From a checkpoint of a small mixture-of-experts model trained on Wikipedia.
Size: 9 layers, width 256, 49.1M parameters.
Experts: 40 experts in each of 6 layers, 288 GELU neurons an expert, 2 picks a token, a sigmoid router.
Training: a variant of Adam for the experts, 1611M tokens, 12181 steps.
Below are experts of layer 3 (counted from 0) of a mixture-of-experts language model. Rows are named router (the router's row for the expert), up (a neuron's input weights, with its number), down (a neuron's output weights, with its number) and show model dimensions 0-255. Each number is 50 + 12 x the weight over its row's rms, rounded and kept within 0 to 99.
Before each expert's rows: a language model's description of what the expert responds to. This comes from a sample of Wikipedia text that the model never trained on.

# expert 5
Final pieces completing common nouns, especially roles and things like cartoonist, midfielder, newspaper, film, game, album, school.
router:59 41 56 32 43 64 61 47 59 60 46 37 57 58 37 52 31 59 41 74 34 54 69 66 33 28 52 36 50 43 65 65 46 47 46 77 45 69 34 59 42 34 41 51 61 45 46 53 51 49 31 43 44 58 31 58 49 41 42 34 29 62 30 45 51 64 51 34 51 57 40 64 42 35 60 63 31 39 67 43 44 37 61 36 61 53 57 52 51 54 46 64 59 45 49 39 36 54 42 84 25 59 56 56 46 47 49 44 53 50 52 65 31 49 70 63 54 54 52 47 39 58 52 61 57 43 42 52 61 40 54 60 51 37 82 62 62 57 40 56 25 59 29 35 47 30 38 51 52 43 40 29 65 63 41 43 63 45 48 45 58 62 34 26 49 56 63 59 47 77 54 64 54 48 49 62 50 53 50 44 50 53 52 68 47 47 38 67 44 20 50 65 54 44 53 62 57 62 36 18 40 56 55 49 71 43 58 62 38 23 39 68 33 36 61 25 51 55 58 82 58 49 50 54 63 29 75 62 41 40 65 53 45 59 55 58 43 61 40 55 58 53 70 52 43 63 49 55 24 54 48 60 53 63 57 46
up0:69 61 42 23 40 53 59 65 47 47 68 42 69 43 49 64 48 57 74 60 41 61 31 29 45 38 46 62 34 60 64 36 43 36 48 59 43 54 31 42 54 23 45 40 60 59 39 60 33 53 43 39 55 58 46 55 64 24 59 45 33 80 51 22 50 46 33 43 51 68 47 59 53 60 53 66 36 24 59 57 51 46 42 44 62 37 45 44 47 34 38 35 52 52 38 41 50 61 73 46 59 60 73 43 52 45 54 55 47 43 51 39 23 28 64 64 49 46 53 73 55 78 43 44 57 64 40 53 45 43 63 63 44 46 61 45 61 55 36 63 63 49 43 56 55 30 63 48 49 49 31 55 55 55 41 44 48 65 53 51 51 70 48 43 67 70 54 65 41 68 45 40 42 59 66 53 61 52 41 38 54 25 48 71 55 41 63 74 42 53 54 66 35 72 64 65 52 51 64 27 64 54 39 24 37 55 54 59 39 31 56 42 58 36 42 62 53 56 55 49 51 68 40 54 86 56 37 49 59 38 60 53 40 44 42 57 51 41 49 47 47 34 47 30 67 61 31 40 53 67 54 54 49 35 31 53
down0:37 53 57 42 36 59 39 40 52 67 68 41 54 30 40 62 49 52 61 74 58 37 40 47 60 33 33 48 49 37 60 37 37 63 20 44 56 54 56 40 31 17 36 70 53 48 48 54 35 39 48 62 55 53 44 50 49 49 37 42 45 61 49 40 54 36 49 76 52 54 72 43 54 63 43 76 46 64 43 65 39 40 46 32 50 24 52 53 35 65 52 62 62 53 44 27 52 73 30 52 42 59 51 28 40 49 25 62 50 54 42 51 58 53 79 67 48 51 43 59 63 30 40 69 57 75 28 45 58 71 40 58 51 58 57 45 53 56 45 44 56 54 66 48 67 36 47 66 58 37 34 71 78 45 48 70 49 58 86 74 44 56 57 50 43 36 60 72 30 50 67 55 55 58 44 46 46 49 53 51 51 44 55 41 42 61 42 63 44 46 59 63 73 41 51 63 43 43 62 47 51 67 34 33 35 56 52 53 54 39 27 68 36 56 41 39 43 59 45 53 58 26 50 76 64 48 42 41 58 32 52 47 49 54 45 53 36 45 40 50 47 31 41 35 51 63 58 46 60 51 67 36 54 54 58 49

# expert 7
Single capital-letter pieces inside acronyms, codes and capitalized names, such as the E of KDE, the P of CCP, the T of UTC.
router:64 39 75 58 31 51 46 78 42 56 53 26 30 61 64 38 61 48 39 56 45 44 57 48 44 54 49 56 66 22 41 44 61 49 59 45 70 53 67 56 64 27 55 53 81 74 34 71 73 44 38 46 40 36 70 41 50 27 57 59 34 47 49 66 53 45 45 51 78 52 50 33 42 38 49 64 69 49 61 31 18 40 65 41 50 50 43 58 41 66 62 65 37 63 71 49 38 60 39 37 37 47 36 44 64 50 49 32 54 39 67 45 51 43 25 36 51 27 50 44 29 61 47 32 52 56 51 49 59 54 42 50 44 59 52 47 51 77 47 53 23 48 53 56 33 52 46 49 52 47 59 49 42 55 53 24 39 51 57 48 48 56 50 49 50 22 58 34 71 56 53 51 57 49 46 47 39 61 35 42 55 35 46 73 54 47 32 63 64 61 21 52 65 66 52 43 41 42 57 52 56 43 44 38 54 47 45 72 61 42 49 34 47 51 49 57 47 53 41 37 57 68 53 46 51 63 61 64 44 46 50 39 47 24 49 47 46 54 77 35 40 56 57 49 55 44 51 37 81 46 58 37 67 46 57 67
up0:24 33 41 45 30 55 51 49 76 55 51 42 31 45 43 69 48 36 48 53 66 51 57 66 36 61 46 51 44 50 50 39 44 71 49 53 43 37 39 49 39 50 50 50 48 51 66 46 57 31 50 55 55 79 57 46 52 53 56 54 58 72 58 41 45 50 46 36 57 42 46 42 45 37 46 43 59 64 50 51 46 35 59 43 60 62 77 53 66 62 53 33 50 53 53 55 53 52 43 57 63 40 51 71 57 37 58 44 54 66 58 53 51 52 37 66 56 36 48 67 64 44 54 62 56 44 53 46 46 34 63 64 33 35 68 25 46 64 71 65 30 52 36 58 30 71 64 46 49 53 69 64 51 45 58 59 75 50 64 49 43 49 55 66 57 47 61 52 68 52 32 25 33 39 59 25 55 67 47 36 35 30 51 51 41 58 68 60 62 61 40 64 62 79 25 42 49 79 52 37 49 38 51 35 44 53 31 58 38 26 64 36 44 32 29 53 51 45 38 60 75 50 35 44 70 37 66 34 59 53 48 36 41 38 24 60 47 56 53 56 40 66 55 31 48 40 59 36 48 28 51 50 61 64 47 26
down0:60 39 35 56 36 59 17 49 48 42 51 64 62 49 59 43 54 42 58 52 58 49 67 37 67 56 42 25 39 50 46 58 48 51 53 75 56 48 71 49 48 35 39 59 67 63 56 33 32 43 43 60 58 41 55 26 20 38 59 66 53 60 47 62 47 67 54 58 58 53 61 46 38 60 47 51 57 50 44 73 38 55 69 48 57 60 58 43 45 71 49 45 71 39 51 35 27 78 27 61 53 58 52 46 57 64 56 60 50 36 40 41 23 51 56 38 68 50 23 61 35 55 53 42 68 43 41 39 52 53 42 19 50 82 49 55 65 41 63 71 67 55 44 59 60 20 34 15 44 56 53 41 55 38 76 59 43 54 41 73 48 46 58 29 65 58 47 36 32 18 66 55 42 65 40 45 45 42 62 59 75 51 51 51 69 46 48 53 50 54 48 55 41 59 39 48 60 32 28 48 47 51 33 47 61 50 30 40 51 46 49 37 38 39 48 59 46 55 55 36 69 59 53 53 67 48 37 36 59 57 40 57 47 53 46 54 55 61 54 60 53 42 58 49 41 53 66 49 56 57 60 44 67 52 46 40

# expert 11
Prepositions, commas, parentheses, line breaks and table bars joining names and phrases, as in born in, developed by, Group Captain.
router:38 36 52 62 58 43 50 67 35 56 41 20 57 32 57 48 50 51 45 44 48 39 66 46 59 62 60 53 69 49 56 37 62 49 47 37 60 51 56 46 66 48 61 56 68 90 48 40 56 48 48 63 50 42 56 57 53 42 40 67 47 37 55 63 55 42 40 75 42 58 55 33 32 29 46 60 53 34 44 30 28 32 57 46 52 40 43 57 40 59 66 46 42 49 67 49 63 48 37 59 49 61 33 36 53 49 35 35 74 55 55 37 61 37 36 26 46 28 50 53 25 42 36 71 47 57 43 57 59 54 52 41 48 55 33 60 65 67 30 33 49 49 54 73 64 39 34 60 40 51 63 38 51 39 68 44 34 36 49 56 64 36 65 69 48 37 57 30 49 33 54 53 70 52 54 53 46 66 52 54 63 53 64 37 65 60 44 45 64 44 29 38 55 57 57 31 42 28 40 60 39 50 33 66 66 45 48 47 59 61 28 63 61 57 41 48 36 36 40 18 48 50 56 38 64 56 44 61 44 51 55 43 35 38 61 55 43 62 65 33 43 58 45 65 36 57 80 39 54 62 79 42 58 44 30 59
up0:44 53 54 42 52 43 76 68 62 44 47 64 47 50 46 37 50 45 69 53 34 53 35 52 41 26 56 40 40 42 55 31 63 31 59 51 43 54 57 59 54 56 47 42 52 46 77 39 56 34 47 50 64 47 59 44 48 52 46 40 55 54 32 42 52 45 63 32 54 45 61 57 53 51 45 19 60 50 64 64 56 63 10 64 61 58 51 37 62 59 65 50 55 45 59 78 19 38 67 46 50 59 31 37 32 61 57 52 19 46 46 52 35 68 56 33 20 42 54 42 59 54 41 66 55 50 51 81 51 39 52 25 57 65 71 64 46 25 46 31 50 41 30 48 48 45 52 44 68 57 50 62 32 75 26 48 53 56 46 40 44 46 43 52 65 49 53 58 47 64 59 45 46 53 43 50 59 34 55 58 43 49 44 73 39 44 60 37 66 61 46 53 35 52 45 44 43 39 69 34 89 43 59 51 43 43 20 60 44 43 56 48 61 62 38 48 48 42 45 55 58 28 65 58 31 46 47 54 65 67 37 51 55 45 38 42 68 33 44 63 42 46 33 51 42 41 61 31 41 56 56 37 61 59 43 54
down0:68 23 67 42 42 50 39 40 53 54 62 57 37 46 32 56 40 39 61 33 64 37 30 47 54 53 45 47 45 66 44 61 23 48 43 39 55 58 37 59 64 46 47 47 62 55 66 39 36 47 65 75 53 54 34 55 55 36 45 48 57 46 62 73 33 39 41 69 43 52 38 50 61 49 46 67 72 59 40 39 55 48 82 55 35 46 48 41 14 57 28 55 41 62 50 41 74 50 45 65 56 57 55 48 48 53 65 39 34 40 60 45 48 52 47 53 65 46 50 56 59 49 48 38 64 38 32 47 49 57 39 65 43 59 50 43 59 56 47 33 53 59 51 45 33 26 36 31 39 72 46 48 54 45 69 59 30 58 64 30 51 79 76 70 42 69 30 37 48 61 60 73 60 59 40 61 57 48 34 48 59 44 56 59 61 56 68 42 48 64 67 66 50 61 35 58 52 47 53 37 42 57 45 56 57 46 65 62 45 47 21 66 57 31 48 35 16 55 59 51 62 43 39 48 71 53 55 55 66 54 53 60 44 55 68 48 42 69 54 26 40 39 37 44 33 61 30 58 49 58 52 42 34 43 43 49

# expert 27
Verb endings ed, ated and ing completing verbs like donated, produced, funding, plus whole past forms like made, used, received, and sentence-final periods.
router:41 52 55 38 55 45 39 53 66 31 53 75 37 42 48 37 20 34 46 82 68 49 57 39 35 77 59 42 58 29 38 60 37 32 46 51 51 52 43 58 54 64 51 50 41 55 78 48 43 30 51 59 35 47 51 24 57 61 42 44 56 70 46 48 52 52 48 49 51 37 38 58 49 36 48 49 78 62 45 59 34 77 47 49 45 42 61 44 50 49 51 44 46 48 57 43 58 38 66 47 51 43 46 57 47 44 37 46 40 52 45 52 36 44 51 22 59 38 49 61 53 60 40 67 60 49 64 57 62 52 62 48 31 85 67 39 24 67 48 43 63 57 60 68 53 43 56 52 70 59 39 66 80 42 62 47 53 40 59 40 39 27 56 39 51 60 38 45 65 69 60 61 42 35 67 28 61 31 67 53 61 45 48 64 50 59 47 59 50 73 49 53 30 50 51 48 57 21 59 48 62 53 43 52 64 44 32 26 47 62 47 49 47 48 39 48 51 50 35 62 34 42 62 22 41 58 34 53 60 51 58 40 47 45 80 53 41 52 22 64 51 61 39 58 48 46 47 68 53 49 43 36 53 43 25 43
up0:39 42 59 32 73 75 56 49 48 67 59 79 47 37 55 48 40 34 49 63 54 53 36 48 37 67 51 30 25 66 75 62 55 53 52 54 41 44 64 44 53 56 42 58 45 39 69 87 44 47 55 47 46 52 60 42 61 57 56 54 28 63 63 23 53 59 39 66 35 35 39 73 58 59 52 59 26 31 62 45 44 72 46 68 49 48 34 40 56 55 68 65 52 38 52 59 24 67 44 36 18 44 44 67 57 51 54 60 56 32 32 33 48 63 35 47 58 51 49 44 79 40 68 57 50 48 54 59 39 59 50 48 43 59 56 40 36 54 65 35 36 40 60 41 50 38 43 50 48 41 36 50 46 53 48 45 61 45 60 68 51 51 55 55 65 81 47 43 57 75 45 60 28 43 37 55 47 45 51 57 52 46 42 60 46 40 56 70 63 52 38 43 38 62 50 49 56 34 45 48 55 58 45 34 78 29 58 53 57 43 52 48 42 71 25 51 52 57 49 49 42 51 55 51 37 43 41 52 35 54 41 47 61 23 47 50 81 44 74 60 51 31 65 28 46 33 56 49 53 51 48 47 35 40 46 49
down0:25 49 72 47 62 53 48 44 71 45 36 66 27 44 26 70 36 47 56 63 43 52 41 40 50 72 61 43 47 52 61 61 66 42 59 32 55 61 29 58 58 71 44 47 41 49 54 55 66 45 34 65 48 49 63 47 53 56 38 64 59 57 56 49 54 73 31 59 47 55 67 55 66 42 40 53 44 70 54 74 40 66 51 38 59 28 42 44 63 57 47 56 36 44 45 47 52 46 57 53 25 41 35 55 33 44 40 43 51 39 61 44 52 58 50 49 50 60 41 46 75 31 36 41 56 69 76 50 51 51 61 55 59 48 37 64 48 57 66 39 39 63 60 52 50 41 50 83 46 49 28 62 65 62 42 36 72 46 37 51 49 41 56 53 75 45 25 41 41 57 55 56 67 56 43 53 39 47 72 57 51 42 64 49 40 46 29 45 34 54 57 29 59 60 55 65 65 61 42 61 44 52 38 41 78 34 40 51 36 29 55 57 45 63 56 69 43 50 28 48 27 53 50 50 28 41 65 32 37 74 52 42 56 45 28 45 52 34 74 47 55 42 36 44 37 31 47 53 45 37 27 59 71 46 39 50

# expert 2
Short syllables inside transliterated foreign names of places and people, often Slavic, Indian, Japanese or Chinese, such as kanji, Bharanikkavu, Prdejci.
router:45 50 46 56 61 33 44 54 58 45 34 50 66 56 55 35 58 63 76 40 45 45 52 62 43 73 49 44 50 71 51 52 36 57 51 77 71 42 40 68 33 57 48 33 39 44 24 37 46 54 60 58 39 61 58 61 51 73 60 47 60 55 48 41 45 38 48 75 42 63 64 38 56 40 32 56 50 78 45 49 39 44 16 58 50 73 39 65 64 41 65 61 65 44 64 55 64 45 66 64 54 52 39 58 51 79 61 63 50 40 28 45 21 49 63 67 48 45 55 70 41 62 44 61 52 56 52 74 46 65 44 33 35 53 47 52 66 60 58 68 49 42 43 51 61 57 64 56 56 37 36 48 62 40 53 65 40 42 46 66 47 73 62 59 56 71 53 43 57 55 53 48 49 61 66 59 46 47 56 51 43 45 33 73 31 50 48 43 37 50 47 48 46 63 54 39 35 43 55 49 67 46 55 42 27 29 25 50 34 49 48 48 61 56 39 49 56 42 37 27 57 48 48 54 25 38 60 28 62 52 55 51 47 46 35 49 56 37 48 27 48 51 44 54 09 35 41 54 29 52 38 46 35 63 65 39
up0:33 55 54 49 63 71 63 40 47 39 29 55 43 49 50 54 57 30 46 63 71 62 40 59 25 61 55 52 40 41 36 61 47 59 56 69 57 58 54 49 31 50 42 36 57 46 62 57 67 37 43 50 52 45 35 39 66 62 72 54 45 59 46 51 38 69 54 45 55 50 56 69 78 65 63 28 20 50 57 53 45 41 62 47 51 66 47 30 59 51 48 63 40 62 56 38 38 61 55 67 76 50 48 63 54 79 60 80 63 55 55 40 34 65 63 68 43 45 44 60 36 41 49 38 60 75 47 70 63 67 53 29 53 38 60 42 41 34 53 44 63 49 42 49 56 28 60 55 53 42 52 44 50 49 40 59 55 63 40 57 57 52 47 39 59 39 48 38 46 48 44 75 39 27 50 53 66 37 62 54 47 22 31 38 40 34 64 53 44 51 78 54 36 61 49 52 48 47 57 30 37 41 46 48 42 29 54 58 26 58 57 58 30 62 34 56 69 49 46 53 51 44 54 55 47 38 57 23 52 37 30 56 59 61 42 62 22 44 38 71 75 53 36 59 52 33 55 54 40 35 52 45 69 43 61 52
down0:45 57 43 70 43 33 41 47 51 63 65 52 73 62 52 60 56 52 42 51 67 23 53 50 41 64 70 51 44 47 33 46 51 29 68 47 62 32 46 56 40 62 49 41 21 68 71 43 51 33 44 80 41 61 37 43 66 44 59 47 49 66 54 53 28 43 43 69 70 60 75 63 44 47 40 31 41 60 55 59 47 50 41 48 32 59 39 56 45 43 74 68 57 40 57 44 49 50 51 39 62 50 55 49 52 55 38 69 52 51 68 35 57 54 55 49 64 73 43 54 46 14 46 35 35 61 49 52 49 47 56 32 46 55 35 54 40 60 54 33 60 47 60 24 29 31 58 48 51 79 54 52 61 54 35 57 62 56 38 42 42 40 54 40 50 55 42 41 40 27 80 58 56 71 53 51 46 44 57 43 38 42 64 35 41 47 57 54 28 55 48 40 53 46 49 56 32 45 40 41 66 68 55 74 19 60 40 57 30 54 49 44 30 62 47 62 40 60 58 40 41 42 49 35 72 32 54 38 45 59 35 36 58 38 63 45 40 53 58 50 61 58 53 50 53 68 57 60 56 51 61 75 39 45 44 76

# expert 3
Standalone space tokens before a following word, mostly mid-sentence after articles or prepositions and in table cells, plus rare non-Latin letters and byte pieces.
router:38 54 42 45 58 25 30 37 62 47 62 48 44 69 41 43 58 52 53 63 57 09 52 51 47 24 47 47 55 47 55 57 54 40 38 36 58 66 61 48 58 37 53 58 39 69 53 42 43 99 51 39 51 40 55 33 58 32 53 57 55 56 48 51 58 51 31 64 32 54 51 24 34 32 32 55 54 72 41 53 20 42 40 46 47 43 29 66 61 49 62 48 43 48 57 35 58 47 47 54 41 39 39 56 47 31 34 48 53 62 20 51 61 49 58 24 43 53 51 54 50 46 55 75 50 52 56 47 45 67 63 48 47 60 15 51 58 51 45 45 46 48 50 53 61 55 41 51 54 35 48 30 50 35 49 37 54 43 68 56 48 48 58 60 36 58 29 38 43 43 46 49 70 43 53 40 46 48 51 51 54 65 49 41 42 77 56 57 47 44 46 45 45 49 48 19 49 45 51 48 56 42 56 47 52 35 53 76 59 63 70 32 45 57 42 41 38 46 39 74 51 54 58 34 41 49 68 58 56 48 45 57 66 58 68 54 46 51 34 46 44 41 48 47 65 48 45 34 56 55 60 38 97 58 42 78
up0:45 68 46 53 51 47 44 76 52 35 70 78 37 38 28 49 52 42 37 50 69 43 41 71 54 45 32 46 50 50 57 49 50 37 56 47 57 49 45 53 40 46 15 58 50 42 44 41 52 61 75 45 42 39 46 51 41 52 40 39 50 51 42 44 39 31 59 46 50 51 44 78 56 46 52 48 40 41 60 26 49 48 48 55 53 49 45 63 30 50 33 47 24 53 18 62 21 46 66 59 44 54 53 45 55 57 52 56 35 60 52 76 66 45 32 78 58 47 93 37 48 55 51 48 55 40 56 27 57 44 40 49 64 48 45 33 54 24 50 54 55 38 36 61 53 63 47 37 54 32 45 65 40 46 24 65 46 57 63 56 56 62 45 39 50 62 44 53 54 54 16 43 57 58 53 57 53 45 41 45 61 53 35 43 52 52 54 46 56 48 42 56 32 50 57 60 55 65 77 52 58 37 60 60 56 64 39 47 81 52 66 21 45 60 50 39 49 61 62 89 52 53 53 36 38 61 35 47 55 63 35 48 56 52 59 38 44 54 47 44 39 44 70 51 75 67 42 54 41 64 50 57 55 51 29 56
down0:51 41 53 35 62 66 53 86 57 52 46 31 47 65 48 41 42 68 53 51 62 51 49 49 58 64 44 26 32 40 38 50 40 42 63 69 51 58 47 49 50 57 46 56 55 40 43 63 48 57 48 40 62 55 59 42 64 44 50 20 26 48 56 70 59 51 65 44 49 55 63 52 54 48 50 46 35 57 59 51 72 43 53 29 53 56 36 64 32 32 43 32 48 58 56 60 47 50 38 42 40 48 43 57 69 59 59 65 44 77 50 66 54 38 33 51 58 32 30 47 51 51 73 39 50 50 51 40 48 23 52 42 44 53 77 55 48 72 41 49 51 53 35 55 68 39 53 47 49 40 37 66 41 46 41 37 73 40 82 49 45 27 78 44 50 35 31 44 54 38 63 57 58 67 35 46 53 53 64 46 53 52 74 68 44 37 54 57 47 39 57 40 56 61 53 32 50 28 65 73 39 56 51 72 73 48 39 36 50 54 36 43 32 27 19 66 44 50 43 46 58 27 58 35 40 40 53 44 59 62 44 50 56 47 57 26 48 41 59 43 63 66 53 68 47 58 52 59 58 68 56 29 37 37 32 58

# expert 17
The preposition of after nouns, plus mid-word pieces like th, ic, ful in health, historic, successfully, 12th.
router:47 62 56 51 48 55 62 55 42 69 39 56 48 87 61 36 36 57 66 41 63 32 26 32 60 71 59 52 59 55 57 57 39 26 36 70 61 41 42 30 37 50 47 69 61 49 55 58 36 57 53 46 60 37 50 51 50 58 58 59 65 43 41 22 48 32 65 57 44 73 41 61 44 80 57 50 36 55 71 42 48 33 62 55 48 58 51 43 73 20 50 43 35 04 43 64 39 51 50 57 50 49 56 28 32 52 69 38 43 59 49 56 33 56 47 58 52 53 60 58 54 61 63 49 50 61 47 39 54 42 56 44 48 42 52 64 44 54 50 59 45 44 53 71 48 47 56 54 52 51 38 43 35 36 50 45 35 59 53 20 53 58 50 61 44 60 55 54 52 60 35 50 57 53 40 70 57 55 65 42 61 50 43 20 42 40 41 69 60 63 38 71 38 47 54 44 34 35 54 61 64 51 47 51 55 75 42 56 53 58 39 39 55 35 28 58 55 44 55 64 48 40 31 55 48 41 61 43 54 34 37 31 44 61 35 76 45 45 80 49 44 47 55 56 65 62 44 31 55 44 57 60 76 30 40 46
up0:64 70 52 51 44 68 56 38 55 49 45 64 68 50 61 55 41 43 53 62 45 45 53 52 52 54 53 45 37 60 58 53 60 32 44 60 41 53 43 49 60 60 45 63 72 25 56 73 60 51 68 48 50 57 45 32 48 16 39 49 70 44 26 41 46 45 59 54 68 30 48 43 45 45 61 55 38 67 75 73 45 55 42 42 46 49 52 37 56 43 51 35 52 53 40 50 44 37 55 47 40 41 77 55 51 44 58 66 76 69 17 69 41 59 52 47 38 47 57 53 68 53 48 61 57 54 48 68 48 53 58 52 48 44 33 39 51 76 63 84 47 46 64 46 32 47 94 59 54 40 32 44 52 37 42 51 58 51 56 45 65 49 53 52 45 64 62 58 41 54 55 36 49 40 49 41 64 56 49 43 65 36 56 48 17 38 64 80 35 42 38 61 41 57 37 60 42 29 72 49 39 69 52 44 50 69 35 40 41 48 49 26 46 57 53 63 43 45 34 48 64 53 22 42 45 50 58 43 60 35 36 66 42 55 48 38 41 44 40 52 50 51 41 72 63 44 55 53 65 74 44 42 49 42 29 68
down0:37 44 47 51 47 56 48 38 75 73 46 39 67 52 48 62 53 41 39 46 49 74 36 41 51 59 48 52 53 39 38 54 54 59 50 53 37 60 62 41 46 51 45 38 49 40 43 66 55 53 52 58 58 53 54 43 85 29 51 69 50 47 55 43 33 61 44 73 70 38 58 50 57 42 55 62 71 54 37 62 40 51 36 46 33 51 48 58 26 54 52 54 29 66 46 36 43 47 69 27 64 52 71 27 47 58 55 55 56 44 30 21 61 54 49 59 69 47 67 39 26 31 34 60 64 57 61 60 35 47 43 55 47 46 39 66 43 39 36 52 42 50 43 29 47 63 59 51 52 28 41 46 60 56 59 54 40 55 47 59 57 36 56 38 45 48 51 47 46 55 39 55 66 45 51 23 45 52 52 50 33 76 66 35 62 38 39 61 28 75 46 31 36 61 41 54 62 62 49 50 31 54 45 52 74 60 52 45 38 50 37 49 45 74 66 76 61 61 49 72 43 41 43 77 44 26 57 57 31 32 72 63 43 31 67 36 32 42 63 37 46 52 64 57 51 43 53 38 49 57 44 57 37 46 75 42

# expert 18
Final pieces and head nouns of named institutions, teams and titles, such as School, Museum, Council, Force, Theatre, Sharks, Engineering.
router:48 57 16 53 44 40 38 38 54 40 59 52 58 60 39 56 64 67 51 41 73 44 47 46 39 41 47 54 45 37 46 66 47 40 73 72 32 50 34 49 54 57 49 57 36 53 49 51 65 37 57 40 32 66 57 33 34 41 60 53 49 44 42 39 35 69 38 51 44 45 61 65 37 41 47 58 75 51 40 53 74 54 56 41 57 44 39 46 51 64 37 58 43 61 54 52 51 44 46 39 52 67 40 38 56 59 35 74 39 37 60 57 61 34 45 55 47 65 63 53 51 48 66 47 46 44 57 58 44 38 58 64 39 42 43 61 61 39 52 48 32 65 45 40 48 46 52 46 53 52 46 45 43 50 57 69 44 43 78 49 69 30 84 47 37 34 41 70 44 85 58 55 69 61 27 50 75 49 43 58 43 60 34 62 45 65 30 63 50 40 81 42 67 41 53 42 28 50 29 50 46 55 48 50 49 58 63 25 73 53 45 38 42 67 26 39 53 50 56 41 38 56 41 60 56 39 62 24 62 58 53 37 54 67 35 37 52 55 69 63 45 37 59 46 57 42 51 58 72 26 55 51 31 35 77 50
up0:53 45 37 46 60 39 61 28 59 56 54 72 60 48 59 49 59 56 51 48 50 49 61 67 43 41 46 52 45 54 73 41 43 60 38 67 49 30 42 49 61 43 28 50 61 57 59 67 50 54 52 47 36 26 43 09 52 47 81 32 54 66 53 53 65 31 45 50 42 35 36 33 60 60 47 55 60 53 55 59 63 35 71 54 25 50 57 43 69 62 44 63 52 62 54 80 38 63 47 58 65 40 50 44 51 63 56 79 39 55 36 55 63 69 47 57 35 50 37 67 51 60 60 55 36 40 57 30 64 60 46 66 31 85 62 46 50 72 45 46 49 37 53 42 39 68 56 47 56 55 43 53 29 55 51 38 37 56 78 39 41 45 75 39 55 43 26 51 47 53 60 51 49 59 57 44 51 58 49 39 50 48 45 57 52 51 45 55 46 39 57 44 28 42 31 60 30 70 61 40 41 60 39 54 42 55 65 54 51 73 47 50 48 52 35 66 27 46 48 41 34 38 56 63 48 48 43 48 21 53 30 70 58 59 63 39 56 52 60 80 37 48 56 53 51 74 54 36 50 55 47 35 69 58 49 43
down0:29 65 45 53 78 55 52 51 43 55 60 41 76 57 49 42 32 58 57 42 52 57 47 54 73 42 60 57 44 52 27 60 52 44 57 24 43 34 31 43 53 57 61 37 41 74 22 65 52 55 69 60 32 57 41 49 49 54 60 46 46 72 49 58 53 40 67 64 60 44 23 56 43 52 67 51 35 40 63 44 51 46 44 33 63 53 47 49 67 38 53 53 47 47 56 63 29 60 61 56 37 65 53 81 35 41 66 50 64 67 58 55 47 70 41 48 47 42 34 46 68 47 50 53 25 57 65 59 48 55 55 59 50 69 43 48 51 44 53 52 56 45 41 46 60 70 48 43 60 42 73 38 61 49 37 53 59 54 37 58 59 58 44 54 59 31 40 60 57 50 50 17 45 56 51 39 37 66 55 29 31 64 26 46 49 35 57 30 58 29 33 39 63 57 44 32 51 57 33 67 47 56 40 34 37 62 54 59 47 56 27 49 66 45 40 63 47 31 30 34 42 53 71 41 53 59 38 47 36 49 66 50 38 55 51 51 33 49 42 72 62 43 41 58 42 31 38 86 53 44 55 72 35 50 70 50

# expert 0
Word-opening prefixes re, pro, con, pre, plus opening quotation marks, hyphens, en dashes in score or year ranges, and slashes.
router:35 45 41 62 50 59 43 40 55 62 57 41 46 45 65 50 55 49 34 33 57 39 54 40 61 41 71 38 38 52 42 43 55 29 65 43 49 58 69 67 57 55 38 36 40 50 53 52 54 42 39 43 56 36 48 57 25 53 48 61 44 54 62 54 59 42 66 41 40 52 47 64 30 38 48 45 44 40 48 44 64 49 51 67 46 16 75 29 64 54 52 53 63 49 44 58 45 55 50 38 53 56 35 26 58 47 50 61 48 33 68 68 29 51 59 62 24 46 48 60 60 59 40 63 48 73 76 69 45 31 49 48 53 35 26 50 57 44 49 31 59 40 51 54 48 36 45 45 35 80 63 76 44 76 62 66 54 50 37 48 53 57 33 34 46 40 46 39 52 32 43 50 39 56 76 42 53 58 50 55 39 70 37 57 39 40 51 78 40 26 58 49 64 65 55 63 35 47 50 61 55 47 41 67 60 67 50 69 19 44 61 41 38 59 46 42 57 54 58 54 52 61 64 48 63 48 26 69 44 47 52 64 25 48 49 68 50 38 49 35 31 61 65 66 58 27 66 60 61 40 61 56 40 66 47 31
up0:47 45 49 49 47 57 48 34 73 48 38 48 39 47 37 59 53 37 49 42 58 63 23 70 41 28 35 42 42 51 72 47 55 70 38 53 50 33 45 79 50 66 45 61 55 46 56 45 37 18 62 36 50 51 36 48 32 64 64 17 48 71 70 31 49 51 71 45 71 48 59 37 72 65 61 62 52 77 37 44 56 55 36 53 42 33 73 55 43 46 55 39 60 70 45 40 39 71 57 27 57 65 63 53 57 49 58 61 54 59 22 56 20 47 67 48 40 51 49 60 46 40 57 50 43 76 47 55 45 57 28 42 65 48 54 63 64 52 52 57 73 47 46 55 63 58 49 50 52 42 37 45 65 57 64 46 52 46 36 53 42 63 47 40 51 59 48 47 63 41 46 69 37 26 59 71 55 44 50 45 66 42 35 55 62 29 46 64 50 47 60 68 48 54 44 52 54 54 26 36 46 52 53 58 52 34 47 39 48 24 66 43 53 40 51 46 47 40 56 47 44 41 43 32 41 55 62 74 49 33 49 56 66 59 61 62 51 43 39 36 78 56 50 35 44 49 41 50 27 45 27 36 40 41 52 55
down0:31 48 47 61 57 52 06 68 60 37 46 56 29 42 68 52 58 59 54 31 58 37 30 32 24 41 43 39 21 46 48 30 78 62 57 34 52 55 44 42 51 43 59 78 45 71 56 35 52 31 30 26 60 40 56 29 42 61 41 48 44 48 42 46 41 43 52 45 59 56 62 58 61 58 75 48 53 50 55 55 17 57 47 52 40 49 58 47 43 57 42 28 49 69 61 41 63 68 49 56 50 44 76 50 36 72 50 67 45 53 38 50 62 61 38 52 40 51 65 46 40 52 48 59 77 46 57 48 36 59 39 35 67 47 55 24 53 53 44 34 54 62 62 64 48 65 44 29 49 41 39 51 53 46 38 61 36 46 35 59 40 64 42 50 56 57 53 46 56 49 45 55 38 52 50 51 55 51 48 41 39 51 54 59 49 45 52 43 57 45 40 43 35 53 54 66 67 40 47 80 42 35 59 37 62 53 47 56 50 43 55 49 52 15 38 63 47 51 67 65 57 63 56 44 50 56 48 42 72 41 60 58 49 78 41 68 48 43 65 68 52 65 62 47 33 50 49 55 67 65 60 53 65 38 28 75